Weights of a small mixture-of-experts language model, trained from scratch on English Wikipedia.
Size: 13 layers, width 256.
Experts: 1 pick a token, a softmax router.
Training: 530M tokens, 4043 steps.
Below are experts of layer 6 (counted from 0) of a mixture-of-experts language model. Rows are named router (the router's row for the expert) and show model dimensions 0-255. Each number is 500 + 25 x the weight over its row's rms, rounded and kept within 0 to 999. Numbers have three digits each.
After each expert's rows: a language model's description of what the expert responds to. This comes from a sample of Wikipedia text that the model never trained on.

# expert 0
router:494453503523488506467504519487451522471469483530475478508516497479543517526510514493463520503533507514488522525491511458524542467524533490494501492487534471475460527524500460497523462541500534501471506515489475537533516479479535478518508464486504506519522459474533476507467458482487477460539528470547521524470489495468533516489521477463481502496503516512459526476554531521485457508512468475518528514542523481484537529460516484522472480505550540486514486490516529516511446483474476481474488522484511513469470521485529477481493463498472493479529485506512518509481528476537524515487504470523475493495469532533510453516522480473489507547499485508477503459532501494477461514502530475548467511463502472532509458506524467486515516508478475459510466462476489455523535481472503
Description: Pipes, dashes and numbers in wiki tables and bulleted infobox lists, such as vote counts, times, and "- Subgenus:".

# expert 14
router:492457505522487501468505521489452525469471486531477480511514496477542519524516518493466525498534509513489523531491507456522547468526533492490502492489528466476458529524502464496518467540502537498465507515492474538534517480478535477515508460484508504519521455475536473501469460485487477459539527471551520522467491495469531511487522478467480500495503516519457529474549536522487458511512469471519528513546522486485538526461515477516469476503553534480513488491512527519517446480473476480477489525482508511473472525482532476482493463499473492480529485501510524513482530478537523514486498473528472492494473531536516455515522481472489507549498487510474505462530503495472465511504525475542469508465509470530514463501523469491517514507476468464515466464472490459521533482476504
Description: Section-heading equals signs like ===, also==, row-opening pipes and line breaks, and name starts in taxonomy, car or credit lists.

# expert 26
router:482477472523493501480507510527494496486494481511490477518548487475515521529518507523458549515486506515513534517513494497529545465516503502515489491441512462488426505516529486474513481551502528529487503511529460503548545504472503472507510478497499511530545454513529453548486483464494462447516527496513505492495477497456566495470503448478476487498524486501484504483489495498494444516515508475524488500544500499488514559465498485488462488518502569469497525488539518540499493474472482488455488508481494515458474491490535508503495493500502500474489501506511484505512519475542527497507470460525469500510511503523483466482526499457481490572478492529502487508533502484493423493502518479554492509507520493518489481507514493521523492511468511457502478470447479442487511491490487
Description: Pipe separators between cells of number-heavy tables such as sports standings, results and statistics, plus semicolon-joined score tokens like 0;.

# expert 32
router:491453505527483504471508518487454520469473480526475477507512496480539518528515511498466524504534504523493519529493508458527544467520536490492500490487531474477459530525503461498518464539502536500466504515491473536532515482483535479516507459483506507513521456472536470501470457482488479460540526467549523528463488499475536508493522481464480500494498512515460527475549526524485460505514470476511530513548519483488540530468514485520468478506559536485517488489515531516514448488473477480468485522482507518474478520481531476484490458497476498476532482499509523509482529483538527514484503473521471493497471529535509459516520479473490510541497486505476504459531500492475463521504531477551470511458507472533511461506523468487517519505475474460514466462475489457520535481476501
Description: Plural nouns and plural suffixes such as officers, facilities, sentim-ents, Col-ts, plus capitalized first letters in table cells.

# expert 9
router:493452506525487505466505519489451522471470481526477477511515495481542515526517516495469523501531508518490523529493509458523548465525535492497502492485531471473454531526508463499518466542505533496468505512490473536530518481483537475519510462483508504513522456475532471504470460481487475460541526467546519524469493493469533509489521480464477503495504517515457528476552532524485459506514471477514530520545524484482537527465517481522468483502554536484516488490516531516513446482475479480474489522486505515472477525481527478483489463499470494477528486503511523510488529479538525516487503470523473491497470528534507454520522484472491506544501490511476500460529500492472463516506529476549468512461504472534510460509522467487517516506479473460508467465473491456523535481476499
Description: Last words of company, label or place names (Records, Production, Music, Airport), plus field labels like Position: and list or heading markers.

# expert 31
router:491458505526486505468501521487450522469471482530473478506512497482546517524516514494467522502531510518492521521493509462522541464523535490490502494485533471472454529526499461498520463540505536499471501516487473536531516485483532478520510462485505506520523456473531474503467452479487476461541530472550518526467490495469537511489522479465477497497504517516460524476551536523483460505513472476518528519548522480483539530467513478519467477504553539484514487486515533515516451485473478482475487528484507514471472522480532479481493461502475496479531488503511520511481529477536525516487501471522472492497471527534508451515517481475489503543502486504474502461531498495476461513505528474547467515462506477532513457506523468488514519506476473459511471465476489455520533482475504
Description: Line breaks ending paragraphs or list items, and infobox field labels such as Class:, Majority, Succeeded, status:.

# expert 6
router:492455504525484504467505520488451520464471484526475478511515492477542517524515517494465521501528505514492521524495510460524546467522536492492502491490531468474459526528502460500516464540503533499467503515491473538537518482481533474517512462482506505515519457478535472508470458484487479460541527467553518521467488498470531511490523479464479502498505514515456527474552534523483459505514469476515529516547524483486537530465516480520475479505552538483518485492513532516513447483471480483474488525484509514471472524483532477481492463498474495479528483505511521511483531478536523512487502475523475493496470526531509455516519486474492509543501486508472504459533500492477463517503527475550471511463506477533510457507527466489515518506478474462508464462476491452521533480473498
Description: First pieces of proper names and capitalized words after table pipes or colons, plus line breaks before lists or tables: Prem, Aleksey, AP.

# expert 29
router:489457508522485503472504519488452521473471483524477479510518498480543516522517520490465525496530513517490523531489505458525546467521538490490504493489530474477458531524500458494516463542505536499471502513488471538533520480478534480518506464481500501517522459472534470500471459479488478459540530469545520523466488493470533508491524478466476504494503511516454526473553536518487458508516472478516529516543521480486539526463516477518469481507555539479513487490516529521514447486473477481469487528486505511470472520483528475482491459497470496479530482499512523510484529478537523514488501471524474491499477533531508454516518484475492509546501488505474506460532503491477463514505533474549469512459507472527512457503521469490519516505482475461513471464476492454520531483473505
Description: Name-initial pieces like Mac, Mic, Mc, Gil, Luc and Matthew at list items or table cells, often in aviation and military lists.